Below are experts of layer 8 (counted from 0) of a mixture-of-experts language model. Rows are named router (the router's row for the expert), gate (a neuron's input weights, with its number), up (a neuron's input weights, with its number) and show model dimensions 0-159. Each number is 128 + 32 x the weight over its row's rms, rounded and kept within 0 to 255. Numbers have three digits each.
After each expert's rows: a language model's description of what the expert responds to. This comes from a sample of Wikipedia text that the model never trained on.

# expert 0
router:082071162122092188130134166109161124084071177155165105132129085145114067094141142133152153188174097069138133069145103114130140136088118092118129095097138154133168157158178113070076167103134176069145122147174141060086128164088141104120110115087145190133145132105073132143151108138096093153143114146085180164110181094096173169107153121142133160171112094109089160144108105143167085129148082148171185110106138111152117125146084121140161113189154140134172147111059123172117150148144063
gate0:062055105088117120157150146139115190138112132111142131164139125079205185093135108118159134153069120159136111143114129178135160143084123107102128170091174072143112146126118145073051078118122164115152143136146140155058150092124103148083115197110128121151176115124121125180136127163181144139113164091163125176134130146143203117088188131111141097053115136150084085159140097105151109141094162093079126140109131155234123193141105090137128128084174117113141173125128122087137116131143136
up0:108123186143188145110181108148165140201149049085096172157116111080130164166107092105121092097084128112171106154140109112104164145142115096113196149102131122162133071128103133072183148224088109096108116136107061144107150126153137127144103153111141084120135130101125108166085130115152105146125153044168112119166183137092152121204186094100122140131113112178137142151162152113189132099147165102074136107178135103126174094094098107148126080173103141086122142129142114113109115108113190
It responds to: Single digits and digit chunks inside years, dates, page ranges, identifiers and track numbers, such as 2004, 1935, 114.

# expert 63
router:120147134073070172162103158133122123146106166158148124161122115126146076112127174110143137153142114101124129059151136141148094049123127112130082115105160153119100149180181121087133134115151143096086187176170159115113124147130132176160163135108119131119155144118110176119170115179113110187106101193119109153117162068133194164092118124148184117142162101089108095177113111182123043157154121209153133133086138100107127117142112224087186102132120127164183143109130182124095116066156096
gate0:112100142182151160109167123108073153133146103137137090183187163109146137126106149124219095054108087070122141107147116094150140181083167175162090080152132151082185180116114174109142132160111103100109186094087155130097110133165112169146122079081115146177096125098142146155145123163102097161144119100099118115125133149040091127123150120090096129108062163140173157122118163144112135123145100142068148132216163113132116172159136159094121064183126094154154135119139184144169125147137108
up0:130158110080171117207153166186060114147153118108107115177116142068085160098111106115155233141117135107143207147136101117135220143158127144115148164112114101140157152089179129108101104147080088162129163172097055111181098104118172141099119100103127102169135106090136076105139168151140126118134159088101137053089187080112137148107102086139126154157104121156127114133150113122100086070109143125104160164139094155157118110122147166098128128107081192172101105129145169145148102120093134
It responds to: Suffix pieces forming adjectives and nouns, like ical, ious, ular, al, ible, as in fundament-al, neut-ral, opt-im-istic.

# expert 5
router:127148205126099162132123110107187144088076162164195106136086121174153111106124129166187162176222119100118076135140146148134086087094128113070124103105136184143148137160117134095094126101170182068144145143139149022102102150083129137145165161137144150132146130113113154122150109131088130168156093135101141174093153124086148186112136134155149158172164106103114158130075136144173126143123078152120168097087118094134039117163129141115129103153152080146136108123064118178089122077108102
gate0:118164157119119095163158178153105187104165190128120153091100127118130154116141127093178071142132129207146134157149099142080144074122161130128141137187099136098156109082099152091060133097112123084148128109170127118180090137123085087092087169148153138145101107122126171155144148156134158087125203125154123108149137131135133106104106118115138065128096195175186213164121134157162142116119134123149113064108090161095110126140101078110153191128135141168065069209112144083143184129132148
up0:116146098154155116144128104040111093107163091101105138086139104153119099143069048122073088102174094057162122123141153162159137085101100149092132135108122106140135141169145111134178098190193091107109138106090109150167200165140141086132147171087102139130125085129093152126116122124176155170059128172136116178120146154204135154110210143158148181102147174136137108072119127119160121064134147141081165178113167141122077159145144165140096093148103141080163151135102141146149102133101121
It responds to: First token of a cell in sports and results tables after a pipe or comma, often a capital starting a country code or place, such as NED, COL, ", P".

# expert 18
router:118101150114087132177091159133139175116061124176154147128108123156101080134093143117172109179150083095108110122176173164186129104095109120094122110116144145159176152169142049060112116117159134082128160138127172111138080139079164145097179147103155170141112140079082159122133097165101078132139098145114144144090179121127177169096118137158143125176149105108098147125085071155201101124144063150155148149115117099113081184176101143121109110158163097125127139169124190195065122116139063
gate4:192141138129076111162156131144158164054126177104103188077168113069128104128079167135148165124187150154096059140082133149151131106116130098145181128125178112130171172086116093133104098081146139107100124092139156143159145107161103130147091128112211164156106130133140053099129123101171110091158105184131067102123108184119147117104106133058091112102136107142143182130052116116180115090118103123133096144153109130139162131155115103142114083074151093137130178114115096047147075113100140
up4:064157081138122133107087190046149123174150111072158144073161161149113171142094097145147063155100076126130166102147153095118157123155108124121163145125209138065099156119146152109178178133103141153162124120129127148115163086171105103182118117132127084103129116140141159181127123126119132147106123124127167181034140147119117111133127133167172171103122158113101135105188161153155198153100171146075108121068108080130137158156112130131118128184105102165120134177069102105101127065088080
It responds to: Section-heading equals signs, paragraph breaks, and the first or last pipe of table rows, like "== Reception ==" and "| Rank".

# expert 12
router:103105188111095172161122159162091180159108142159136140118136142146093102081150156114166134162183114101138124152159142174149119107117138092096090113091146142186136161146126088067061150142139139129172186139170144073113118187135180166121159199092189181145131109090139110159119072127104124115159074151142164152103152086141205184076115173164138185158142126123124148178144138124158105150144102164178133137108113090110119147143077108099156096145183086138168129138084162132142104081198120
gate0:142084133147131157189123134138126114083093121097123130138111149095123100133142153118159122148116117154117159134120132183163137084142161106125091110146074170094114123083119144171206079100163188129123075148196113119127121149105177138104160091140086099126114116195132116120124165145108121140106091107106127086124047053138159107138080146136145140118085105146172104096088137126082137138191181056089073134149090136133143117090170145183167086088110123162197185093096098113158192121187169
up0:131146173146166154095081165108145066118088110116207096083147142125159087161144134154111100081158174120148084132115130139149140179135136150120121157116153085128163092151075168167150124138163046127088177153084057164096081113125135122109097165101100151100094128078142115096108127169086103137168088164137110138153152104146116114162174121094098153165156166134065118063118142162107153121108102159135196137110117115103112130166133095124100137155090124058106114087115124133119094064013127
It responds to: Word starts in aircraft, engine, ship and sports-competition contexts, such as eng(ines), f(lying), main(tenance), Championship.

# expert 6
router:144107210149095193164116129136115140114101152194154134134113125167101069131131148126182126132173069141117137163203130133188083135076131123121136091124117148183139139139159099129140139106120114118137151130157143067062111227113168161113127161083118147186121146075099122139172092168128109112151099208117173123120175083075160134094111151152185146132153105115131145134084116151149048158190102163151165105124110092155142137148119176087128138114149105164145192126117141148105096098141082
gate0:104168148099130107167154169085141115130105044141177124188072136138139104093143108072140085063127100126123114136157044144113171095150161126144167153138145127140161097180093073089141119172115146079126120087093100156140121128122127107132150072172147102138150129157160133119128095165115153139179148195138142121174117154113134101132152133186115161158110130139127104133196086085148043137085114139164162109147071109092131150159139065092126129127142197073107213105115159191139104134107114
up0:135128111119127128131141119158147167160173155065167113112170141075176151141138154147103150151113155122172115087111133110154108129137131087140110159151105130088139120143142211120121118116195081130173124161079125116090127128078164100097096182159079145085193144110066132174080130126160161149073159162140127161126112152140123100145120089193217115116144159106132100116146161135181158122153119145037123141134120133209111149184116180199110173138135115147118152108118123047110101164159075
It responds to: Word-initial pieces of civic, political and organizational nouns after "the", such as municip(al), team, club, Senate, Mayor.

# expert 61
router:128135183110091182143118140141131119093076147125163116136094089089150068117138170169187128154149145059149159131126167158198101098102058133138120119067174128130136145186181131099061156126098196118148124173134161087120141193126146092129151154088150192161174152094113158157121073163132095173109165137126121167135120067128172216107125158122120154128145114106112136161115091151154144141159106149183162134123085099152104150152104153119159111119127145153138142121069171125119095115214096
gate2:136129226118160137115141092156081095175135101125094102075097093097127120066131154128178088144138137125083107189175104070139146158061086098140120084144158147147146112177118175134092153122170200100136131084130113104131113120132185113155107114075117156138112175098166114177120088132154127095128085167133153118164081166115070107098170142132144173129128135085185181120142098162149131115108171140139164163137091135137125133109117077113086032150140063118131162127145141155159061141157095
up2:131159175138150121119158116163140118238153119137086147091134139124125119130151155112151095106093165140096135140144147106076156163033065114089105132104133124159125143108114129148201084174147130187154117101142153140130136122092177235141107118154081163077126099132134134168106110113143139132167132074109163109154162139096121107121145074093119158157089067185132126107058099071152120154133122139141128125116176107120142137105138000142103117113106065105135122101170093135124118125108105
It responds to: Last pieces of nouns and compounds, often on buildings and construction, such as wood-fr-ame, b-rick, hydro-e-lectric, invas-ion.

# expert 37
router:109152156091128225175113109105132133096119173135134059139144082140104098129103112134091158112146141096137148040158140163162131111161084132124091109092107154147126148186159089118092136086127177113161171141172107094090095113171146136140143175069186127105078110104128215107150071119127153126104090201090142153136118123107120144086094157142150122142161113088074115140143122159146114168146144183162182107102156099143112106143093126067153088169161085183168153138086157177097127109111082
gate3:134127104102093148095160092163075148123126149155072129193085164093132138121162142086129087135152133185151114152147130156070143125174157191071137183127108146135132118109131111107098080114154184146144153186128098138108127136132150143172094169161200195118149120118128186137099056094133147121146214050173114122108124146142134126096137105108094114108148094131151111121160174102103155091123100083163075125106172055144190157096149111093147126082137138153174143097145142153100153068088084
up3:107141183167111075126126137185135076180126090138138105173134089117187111121060197163112103128177128033126082137110122113114175044103148043127148143183109170144098153095126130123179124076085154121132129118146201113138139136120123177141101101156115078096136083138150078183111139146157158114137099128147117102143105142129080127158119176112155103114170127133118121119166143087139157108133118150082123140186099140094082125060169158126147139168133140170100063126123107140175128172133178
It responds to: Inner consonant pieces of verb and noun stems that take suffixes like -ed or -ation, e.g. ad-j-ournment, pre-par-es, comp-ar-able, conc-ern-ed.

# expert 14
router:122146147117129200150097112085160161119111157128206087145100116103151078151150132130143093155164130109099110084147128124178090125104130132127119108121155174169109153134121082165102155122166163086219132125144128024109101139110131123150127127085106201156164160140102110112163077160114119168144121163160164163119143103133153177134122162166170171158158115084100156168082128138144137220167093158161118132063098130114082105161125163087138064155110155193132097160093169153098139085102135
gate0:115110147188087126108089106195124170140090116110097140100150121125135116162124153126091086150153119152110074113107165106101091118135107076158118064168148119110079149166101131117086105078094167128084094156158132134139124104119149114073137142088127150214137117143161139144154143147133115126041077111129115174178151130118092141071192145127181077141092183076116159142144112135079126090178141149142181124120092124222089097124155160065123139112131147112178119095137090078190126147150178
up0:083121072139164159126097106139105093114180112091102114124146093099163122152079154075082097112061157099081109162158113135143156134131158108161133115144147105180122120093151112141177105151120134138136124111145143116156127146123085089119137186164092068133099128189056152092097088155153159168138118075090182160091085146112048109122169176101190143165134166159161121153089108130136169123169106100074140151123090187086139140128123165098130090143207101121180143070108077104102071118098118
It responds to: Middle syllables inside proper nouns, especially place and foreign names, plus capitalized name starts: Nic-ar-agua, Yugos-l-avia, Haleakala, Kore, Arab.

# expert 56
router:121122149084077174155062191128144154158126146147150113147085130129120125065206169149129146140138107076129104146175171171179112087085133125114088115125145118195153120148128069067058112134127201115163183135153129106128098190107181163092122184100133147122137085074113161117177124149098120131145134146106161174115165126112160204074128148117152166132093120117122170180111116124149082138141126161168130150083137107124103141091096105101158168147142095127120149112087205157077108120166096
gate0:154092136177175130115200174209127139149087091105136099116162150081110128120136133127103092070143145125125127110196049145136167096152112113094127093111119094147166099127111098097133094136103131158164143084134077138132120140132106164080123200190137102177124132172170122035049135109172132122166098167169121062163131115090114122084117109084095138128147124091091147166178136106168129086090141134108099138164146174120163136114096162111099093110128133121129123117121174135046147108146064
up0:109112099110117133118092156136127126149109108130133074132057109140150140144149125145096195150118134161134082107114115100133082137129141128165108132106166121099151108131096088157200118139096175119190118127072152121143112116084116098094178202111059113141130153113153181138142128153130164151231144148093123157134172129097146086118120127137121077130135192134091123148113148161147089142107120114111114114167151197121080160085133131166107120064126041163098102107099128145127137099236031
It responds to: Word starts and line breaks in science, anatomy, chemistry and hardware specification lists: comp, pro, stroma, gene, germonium, can be.

# expert 28
router:136118134080097173120074134124163122098078145143173063144119092116125139105148156135127115114168138126121123058129142157167084094067094114102110066051166157113106137154143106103088139107115152123173139133134113050124112193087126130105110119094145135133169135112126154193154078136118093146109142162125101166090136065091148206098115134152149149164148131073085098182083090181137126159170103142161157138068126114183063106152128135098176101174119090156145132110064158172073134113128093
gate1:144147172128077113121155070151105136158143113141045097154081163121188119111197138111149124136128111091110120138110143140051102140151080111122138192097117105175134156098140068072155086172136159083085107111198160158135092123097139141119123108133148096135064117167153123131125098156132141111133064120162112162120135177171094092142122152109160108138167168186146179126108082125124117138130107110156099111172134033116103100101059091141131161193085124071132120097125138175158105114073087
up1:137038158123130159155158127103144118088118143143110063118125128165116108103165141138097144079158119137131115119152098133132045104046189093111149082137128108136126070137104114113098105133126099106130094197163129150090072093074137102093172143156107090156132119096129141104137072148123094144104151191109163068107122125193191174111138126114125097182124119175141131161105132118144141088149113146147156090145113148112113168137030194105181158198108127125096139156097170177124164079107126
It responds to: Inner and final syllables of place names, surnames and taxonomic terms, such as -ham, -berg, -burg, -ton, -idae, Achaemenid, Styria.

# expert 51
router:102088154128083224111147114107146102122096164122143097129134095152094097084127140169118163148162132094145121097159131170172138144092095124119095106049129108122123145169147139087112126138132125151135125162160128079072098178130175140057179187101190173154096136122117155157099142148093109151104131083122118150052163085122137193159144171173210145139153138103114132126126140131168142150178136139137160077127120057212114145144092111111122082119133100155148167090039125154089123108123119
gate0:131144114126168134114083154111165120184138085185106127109155138127031159092072101110134150152110122118132129136118124162078150083131078114126150106122086136110175117103113116139132100102109141167083102119090089103189175143082128107101164149125101146178061135122072121126100196180135124110113134137076158152047129138151107130149132120126135079173088070136092155122152121160120181126162138086087114128173123111193045104142088111086075145138124141162122100163086120126159119123234162
up0:113083168098142165138120122084145156109177128111115112164130136117068102121149062163143184137170097126074131167113139106131144182117110162054112136131119157120175115110115096076094165114164149163161090128146128161168091120169085127200191092127153124143150071090102128099199195163165105123162097117100137168171115056134100147171074150118082134135112126174070113139139113164119178116139116129143112157092129118135115139104097126105140124145067173148249162132161120110133150139161120
It responds to: Syllable pieces after an opening consonant cluster, like gl-ut-athione, b-ass, Gl-ent-oran, often in music credits and name lists.

# expert 34
router:058137193137109164171140130101145159115103150156164092124088090187075093142165150131177148147129144107125098125122155157139089090116082107113124119095135125180166147136130133073055132103131135084140143110153142092072106156093172189106159178098179178134122083123073117154142102115105089148181086175100162111120137091082191148099092176168187129177155145094110138179097119147184096166136105168158144131107113116132104113192082135095120106148138136152148152189092157130149129112170063
gate4:128113117162178149070157113135078147106140100147176159074134111058151129100112141113109093125092131169097101075164144151174128109144120095146138142050139135151130089161148102102121099103128073123131126162075158111128131235109177123129128236136116135171130107086197123162139084120137090140141133153111160124176146127071116121134079163084140135205148068162100108150128171138106093153115115118146114139135107051110165105105118179112137113102165106096110139144155087082130197158129165
up4:083137136093138085131141146077124145081153187161158182168150171158136103160071135094134151052086112126079121149129134113091132127140106114168136141151125092145141135093156105107191131110144082139120108194171172170022103130136083117145105152121095057138153129155119114155104113135113125185093161178089107146076108087067131127131151130139109096135148102116180136098124110099104111134153073122081099070171119094110145075157149157162088127108127142124111129123202070107111125178113043
It responds to: Words starting a sentence or clause in historical and military narratives, such as In, On, After, Both, often just before dates.

# expert 32
router:120092184109104187194132165157139142110127135155119084173109092152134101113142124164154161129168090104116147165179115120129103114133129105101143096118110151163117123152144120075093148110108142124163120120138152063085141119120164137110146172103187176136139037114079158080168143152102119116180076164119179150116175118110149154127147126202163164153146113150121191140095110108136105157168102168186107095134091141169107206163080149049126104165109097172160152199121108188090097119161121
gate1:142115086189186125134121132112156090076126105194156114117084146141112128167172128169106081120158114109159097159165099127128136146131135144078133125138130141102087051200104102147069194099155084137135130133107144120123197081147080147160114073105122125077139139065191121179089151162111185147114136184074189100088161132119124159170127080089124200111142114131119131130085163152104111138135086187092154118117129131122107133135068151160144115207149184115109064149106148131136129126127124
up1:126082045109142106072121156148132160156111070142129154135118116162127155154149130144156172141116143164114086146065146142137146169144144105142068173134130079035140130143151118132103129150097141125102095172165186161103156176088102145077213044112141150111144100153193132141107194159145117142153167103113102168088131132145173121130097128082165082145096111112148085117108138135134107120131112131076116087121158085121096089152117105098106192105110068165131042115106103109166155125071116
It responds to: First piece of a word that begins with a prefix such as ex, con, sub, trans, en, ac, aff: facelift, Facility, Conviction, Examples.

# expert 39
router:113160187133134182127102141127172155103032145163218111132114116130148056105127150129182146168181145104144081117149153165131111125106125068104099087077175138163169151174151124120087139143116170099152160135165125069065109127116156150137175164137114160154121158128136193145119071142077110158164094122122155164088161064098183226097148130151149154186141091101136115142094103141164118180133119140138152122059122141111104137122086151120164139174157098137115135110111135149111130091148136
gate0:129143090144135134110104143052062120136163120165139154137111145111151078182157084129137106140166142168113122134156162060115175179084141195115179100158145079182131133155133147103125100121132124072145106126123176131039133156151143124120176117111131105170121114145148092120080129158127167105075178074164111131180130093154077115204061107145161113109175115124133123071135159097090120120112158115138179115148089112109138076169135059148180167175118110103186126086134107151083165139104115
up0:129099137151153090153127100167159084115083160131083078144128113124114178152135158163084160150093117096163109111038125148097115127151154126104120114132129104104135159131133152133153146164193080242117211101102126114125185076155049134160082124131131115125113148138084163121149166104185091167111128173114182127132117157137192073144153153139112089120111109123128158181123169139142127120159142099085097167110149173175145154127120175137021096107109119109124098151126161068110111115142142
It responds to: Country and place names or their endings in pipe tables of sports results and medalists, such as Ukraine, Sweden, Japan, China.

# expert 35
router:108129194104106201157091156118156175097121183157159085140091116144118117088159141133160154171207126109082075169141099153115121113130123091079102103106152132149179137179085124123094101155141131095131167136152102070061064212125167160115177164091151170169121138133105175100115089112071139131170079138120158116130130114085153175141135145123156183213139137146119157144117112166186111140138131168122139097110123099100099124141057109083129150151126086132142135125072146193133130131163130
gate0:185135151116078146157150084165160180161100064190192123137160120107165140109141111120113175135151127130144176132152150088106160157128152145135212084113109138077126214168096138114182086166129104152089114144141093095079082120141122135151134074108180163178092133087091074135128120125089122176082080090153111155107090172139082095131135078134128084103128137141116124127074164143178136107135122166142132151116094139142070114134163128126068092128092084156093176091132105097127179099101074
up0:144097095138111134109112077164180082111114100097102157120140191137114106130165139192108172083171130156145138135135198100096129061172155154081151129097129113103135126149085160124138115180099092096140136048132114143124117122088185114152175099143143186148120147110182107130136172156107170079140135125096075119092108140158148060165094112163159141134133085133104139153141151141109119135157115230100153117117162017165152126146120173082157101143079168158086111130169128150186121106123152
It responds to: Pipe separators and cell contents in sports schedule and roster tables, such as "| at Boston University", "pm", "| DF", "| MF".

# expert 3
router:084098141144160171153125176151172130100127166144147093105076101137110115100132130136124144196147066091161099093147122086095136115123091100121141106092127176168139150137200105113090168134150137094161085130161161080043134111115132156099149169101165138126195102128091113029139118142076131108132141123095174156080170095115147159097143133144145136209136069113080136148111113145165035145151087170159130120073105130157125189147101147099138152139144131148093127152083143150062110100142096
gate0:171146125141135127151057055142117166083162137158098138195155164090103156086130057069098064046131068105097101117110097087129095138144144140109098126146088127130125127137079179104147141111115095132102115157109097156144160115094157133110145184119118127099110079118063114043132152161152158100128111119075130142174153167208125114095124095051100161202117143133100184139119133183099111130160133126156103150173137155125077117117189123137154157165070114117128129138154114160147130124125114
up0:152145138149126139179133099121122124110155120172119101174176121133068152151167061107121139129114105142076079148158149074163141130127052182122044153131093138184153130094098101108153158088085168134127157162152137116194149119102112176144199146162148125104133118062073122140140130100175129099120139092059140148085142125134197127161122133163147111174195076129039149108158175139128134119146128164163143094158160113122118169163087199126154141142175136130126142122145063128116142159114172
It responds to: Quantity words like all, other, some, several, plus single digits in scores, dates and measures, such as 3–0 and 2 km.

# expert 24
router:069094150115087164133126126145188162074107141143129103126114110126130140059141121152169153124180071076104095126126172097134069114100143122082115098066120151148127110191108145118059135148164182122229142156140122050133138163107102143106136146117131144179153105087145173112177120103087090149153087113097140171078170102103138155114106145155138160209178103119140160149090111121143107167152096182153138111117112071115078122126085149130134098149161116151123151126039163163110097094133134
gate0:138170071081091103125163166145121073128118100092116119121142134127119107098092205123066091118156151135123103097119155123122089069107139175122147099163137075091160091087124168141073137167161165167119079096097120123144097076155229157173122165096141119167143173129081141106153122126161091092074125132082098137121224078200091133142122121128128132110113128136135076171133111134077133149137139127138093107138192078097082128117162153133114039188129150127133135131153134084117100115141120
up0:116175127150065129122122104099144199078076119115148143099090129116116152098122127096072096140174089128166160112115180128116092122163149096096128112127152085137186108094110123142114125143113185151101068035119147126182142106062144201150121074117099102113148116085098137190122114128109031102141154121109169128124136098144149173066145108111083088102178194128090170196147134132146127125156101172119184098125207142136111115115148163131143089146148188119139108111159118140114138140157143
It responds to: Linking verbs and short function words right after a subject noun, such as is, are, were, or, "=", plus numbers in table cells.

# expert 11
router:119103136068135183113073127125172170089054138124156131130120090141150126083127151146154113139150112114144092127140142134180110106104125113132108048072147151104119139186131097128072149077134161116134167164121112037128125151061137105127150153109171158144178151109121165159151121134120082167131155145088121159116137083099173185081133141146157176169147132036095118108085146165175145167152120127118199087088110130142078093173105165116136138174120104160184158121068124169094162077117122
gate2:108143102192169118087111102098193103126170185075095122136087114084128155075110105099161142095098138144180136084110121103054132170139099118180083155128123213120129149129139081147097168141120096119164107141133139116179183113148116118070125143109132109102141168176123125120095123089105132139091104100127098088123104128210073121180112154093148133059118124107179088165168152123119188121092165098115108153129130105158114138153094065105093139047108117178167123109089098129101152099149185
up2:136099156108176170103056179109108134125131115130158146119146140101150121081117126162094073090116158099170163111167103138205160129111104108109126165137099150112090165125103099124133150099097196128129155094107114010152111122107063109107143133094113139112115136073103092154155122123156115135112131181101193168138165082139134197111114154098128201085125172145023141122097130174150108134139086138134116111112171126131089142123042107138116098116116101111109198141145120120055109133116140
It responds to: Common Western first names and the middle or final pieces of personal and place names, such as John, M-ike, J-ason, Martine-z.

# expert 31
router:113105137109116192171129173140171150101094174150117071138118118129075086090153104137127148161135079116097135125186132110163162148144089077100138127106124139149082126184171073112134165101166147147140130168190123091085098120112145130126147203081161133188116126124078146090190122122127122085122079167113135124086173124120136138101114156162127181151189104140126159128096118134118054153154129185181112110098132140165097127134075176059148136159147081135127149131098150173034150103147062
gate1:134176180064114144174118077158099113180170067073120083116085083097132147161180128151116083141115176136050165084124116136105096130091141080137155094088109168148085141122139046095150137154148145102097130180081119148112074143138070128140113107169073153140121160179116124183131120116147079102077130102121176145136083145096077168125156071161159163156154097117152124160111116155093110112126233143143097142137153129123126146131154158101124111127098154112153132088170084112128101163106160
up1:146172095138139119130187208152166120139101091178128156116064118133154149106121155129128185098105137138104163166134205155163159107130134096110149125048154169118117178073170175093130113168110105118115096075122125137145106080145110128089194115157100162144109097160115079135156152099157104117151140153120143106103134118085166113087110074108176147112104127137091193175167177139145071086134170187116177155145114191176154151134134143194154153118136147126099196139143140141160085165151079
It responds to: Latinate prefixes and their inner pieces such as con, pro, inter, trans, especially rec-on- in reconciliation, reconstruction, reconnaissance.

# expert 21
router:131118173120118142131113152093159144108091098193190132129084128172124132111130144153159131142229093097129094122166171116160088113091147108060123115069146123167183129180105106059125139108148156117152158123135135085119101167045151121138157138124140142147129131081146164143175102132091094156166120146094162202113163078095135179056122150146120163139155114124071176182090136146171107149167065151148184074088137090128051110130151163138132071169132117130116151148114156139113126123142130
gate0:126122150119134142099080114122065120159187104186166128128078158075182107141169093128154168145114141183171105171175119187127077125113143132126153218114164152122085178126129073105125112115124099143111136185087085138102049131141122149091150140136104186157071153146174132134123117196089239138112134105182083106120150074093130132119150111068119163154075152127136115082116104126098104133109135134126108114132104118147138163099142053106136160151102103120114104111120185160148164122140154
up0:065115066135169145118102152107150126131099125158176134176056178132155117144111135119116146140131096127192133123128130164165113124079129134147149160138140143175153130149182128123192146086090156088084135151133179163069076172132158103081089158173110096160120130158132130107116126123096116167180129080156160135167158108133151185074100108115100151102091129124076152106091190102085069151119174134105195100158050170114109121141144099113149107126141095072087129144165203135107154067115080
It responds to: Commas, periods, pipes and line breaks, mostly after place names (North Carolina, United States) and inside coordinates and tables.

# expert 46
router:075109165107100142130133134086192174092086185172183125137106108185093069091132118134182155163165105109143104106110203163115128104121134096118124057107170157181130131129189124092088142106158162082130119135122164094093070159099166161099155172126145148157173114124093153137133083135090062108154125167092142172088139087110157195093129157165123110174160151094070138128098139126184100132134054110134129091107107097114086153163112130133159124135132080167118132149081149138080122098149082
gate0:121076137146112115160124085062191133138145155102199122126152115133168168086106190176182116198106064111128181130125142122117083118146124130079072091122159167146114162086126136077105169116175123125171135075063150128180198130177126143139124184114123109148116134130124217098144103084138185099100137129133121171064134118105189176146149186124144070159127083176158160125050117106102115135136119125107125108108172082161123140091132136151156147107145144139122115127126147101118093114136091
up0:149092156177169152113144142144181108041106068118149083119098130106169066124152068148069132113115100131127140067135095121143118157128029116135179154099168119097071156130161121147129114118077150151123129132149119095055064164096067139097105120153124150119162132128127092143125154115158100099163127150176146094180096119157151109074134105203173157119193099142072103117160131162121090162135096129145141139087047153108158132155100124106144077142077094145128154136085133147156147119133166
It responds to: Commas, periods and linking words at clause boundaries in prose, such as ", which", ", but", "that the", and quote-ending ",".

# expert 10
router:092106181112135166116116134116198119121083164130138089122105107137089066128103169129204156196118123083164071127134185132140140130105090084135145102090105149163128130147153087094072147155116127130089151125132155107087131156124169167091177175094120127174205130117103138144148131113098106156120128142083133139102139068080157154136141151178159150122167097133154143125117131183169065149153103179161164124108133089210108131160104167115134125128150045160122201138062110174094131089164104
gate2:149072123083172118130111155108175135129151102110146115133115147116138127138089097117150161116074127131122150070128093132181152171142122108113092200131092152125094171099066133096142121095134147141135120083154131106170135184191108142036126176107147102122140088099123075151102073194097105061151172163105125139149093128112092116114122146145167129113073228109171160154208127144133197134117170130132145096113099169117139109108088133148158108119160180104086157074154132085078140161109164
up2:114093109171097117084170131178085143166164188131125119130104149136093159149060151118083173164087118087106067113125131141126165145127145127135116139131121158100111105129203171134152180174099100102130102150144156137089114116099138111119129147097096094110169113141142090103119096146088127163149150173186201117194148094159106104115054096138107099093131242108158061134119149122144078170141130166173131164160131115116115042080068148118079170143133158131143155149153150148121162130133089
It responds to: Nouns for people and official roles plus pronoun I in biographical or military prose: Minister, son, director, brother, Army, "I do think".

# expert 44
router:168119137150139216168139199150160129118109162166139092143107070130094095127131138160119169136182134065120111124144111159146150131137136101073126133094109146131099150175202097053092163135157189111160135137157145097093117134141118118111110184097157149139163098115044154071126114142122110165177100140073154122083119088155145146155106171154148198159209106137114150116105129089126124153161111127132138129117128080182145170133113143024115127130124097123139173150115103158112096087197112
gate3:102190115115111109153159144145132157100103109087143181150123105098158127109135161168146144165140101106104129136103168197044127093084097132180091170167072116175137138100134094124147135155194136209117143203103146175088122187107162125119124170187180110108125082093129114098182167126119095157111121110127156147164129100121104149130104047095112126123156136149168085094178121118114104142134136118139084128157098092114151198145121112161137174104124170112129182105081137086111097202099077
up3:153173120144112117144084132132191092125129134145167094191204180121173077124134112181091104114125096140105145094098107145106100097077099126153133088162145161097196146129164183111128143120119130136141118150126173127100161070120141161111178181145116069139078117153135158117150145064132114100149132088137139155188182165102132093102191033157146149136075151113115126118150144142101148120141110166126122146085201126138123109176168099123193168172102083174159153138059138119080120164108150
It responds to: Middle or stem pieces of ordinary words, often before suffixes like -ing, -ed, -ure: unfit, refit, commitment, furniture, supplies, sponsored.

# expert 42
router:116107203147096157154115130113120152091068148153154099140090090112126068120158154158169185120178089091113135115181185134136131106088146105104123084118162078213167106198122073079109129158134131096163145105146128115096129162112152162121156150097165166158141111099130127105158102188098114118173056151116173148073166076137183153130122159129141180189200139127119152159123102111156095132164076129141160120103149104127076122138069120096128137165154116152089180085120147188126142145159107
gate4:104105167117102142091131134159098114132108168151160137139112102060181127131190170202186144111131151142125109102078170135117120092159151110120072120147091141120157085180112082116128151124169126119109145215128130104114120103101142150117143161146153085050137100099151148088094037155145117181128121156137119186202134125122088126113132150112150131069161093099120095148091116111152162093113071159092175079096099127187128189154118105158160122114137114087160142104148095184123112175170195
up4:144126092078039140119183132201083179153142063167110145143165127128111170098156206095145110112171094118153190124094140096127158124170127149151093117109117074086132077082157164138128155198118129172137133134147132140130159096195146141077210112125144040142103121108191128158100091124174090118127136081165150054151102122135116107123109150122126100136128129144126090153154109093128139126136145113078117143122165132109158151098151114143139145111154176089094170087190150100121103186148145
It responds to: Line breaks and spaces closing a table row, list or infobox before a new heading or paragraph, plus separators in score lists.

# expert 8
router:074117177113094162139132154100165110105130184179155106122128101141125104103112127144142148125107066105135107136170181159152107084100088089112107091091143098164110138135161088072102176098161157080141176144169141101071120137125141106105147170122114160134142103101126133119196096123073046176139126154093147138073186089123165119088140113123144121191200138077143141145090126123142081189153110174128180142113103125149106159169106171115156084166198081148126146182064124166129113078150112
gate0:102142177149123172097106169146103117104113053097134131169141108112198117127116157160123121125121105090116123133165125124101092095167086089156149162148135136190106105104168106113148092117121132078149142099127143130106137109114119126158189127128146117090113083156162111067107134132094148168101165121180152181121141083136152181172176203161182121154074144149102123133159121123114169139176110219148156159145105155082110151193123180111182118147198083116182081154129075200119076091125140
up0:057090176129127138137149144134156185124127141125154121106097137122159126122171142062151108142150011156071060079153163125145091117114098117106102136087201160137140096158146101223089143152121180114130146159149136103096128132116122149114064138162142160193143151082059115118068127077070094102156071139150138116083117129085097127151135108074147096191139143095166128143097115152171090118136101104126140095119094080104117088132135089122120104119094157140090163137105150131117140184122150
It responds to: Forms of be and other auxiliaries in narrative prose, often after a subject or announced/decided: was, were, being, to be, became, not.

# expert 25
router:114089164149154184119107122142128162157072077138169110146090125081101072077165150154170111165158104121118106074157171157121088122107136057109126149094153156116145167196149104107087163108116128140146140144135149070085126199133123114149144157148187176205118136111141135121142067118127100141160132114098123153104115108088125158086133129180155130142178173118106157154123108139157106121157103134140130104022143116159071155185137139106138168171112119178108191089067148180096074095142114
gate0:108118132103075126148070160129100135140126116154136120137139127109091140142125175166116105178077099128124148140133168135095196108111153157128115100166145098076071138120158113176096181123118141087076094196115184139105049156133251102094146119052118110156132173067123124162096178144136122117153251122130143101104080117129068171087106142173116111109140161119154122127136137122099151105108169196116125165140154063133124145148150132150159148149102152107130122134145114111184132126124139
up0:198176181114122128136102142155080043148143124083109145149178122211118098098127161117117159073120110180161105125103115130124099081143154188166086138145163110069144085123112158137126155122151135152114113179128114126104128075133148124135125129122126079165137100056141153141144111070126085112113176142168073141119085199165120187083110150142120124117119069160155062056143094101081086119177167122139127137147118145096101117088140167109103131129157131067141139108151169092174130131200144
It responds to: Pieces inside proper names and acronyms, often in sports or election tables, such as B-ost-on, A-E-I, Ub-est, N-at Holman.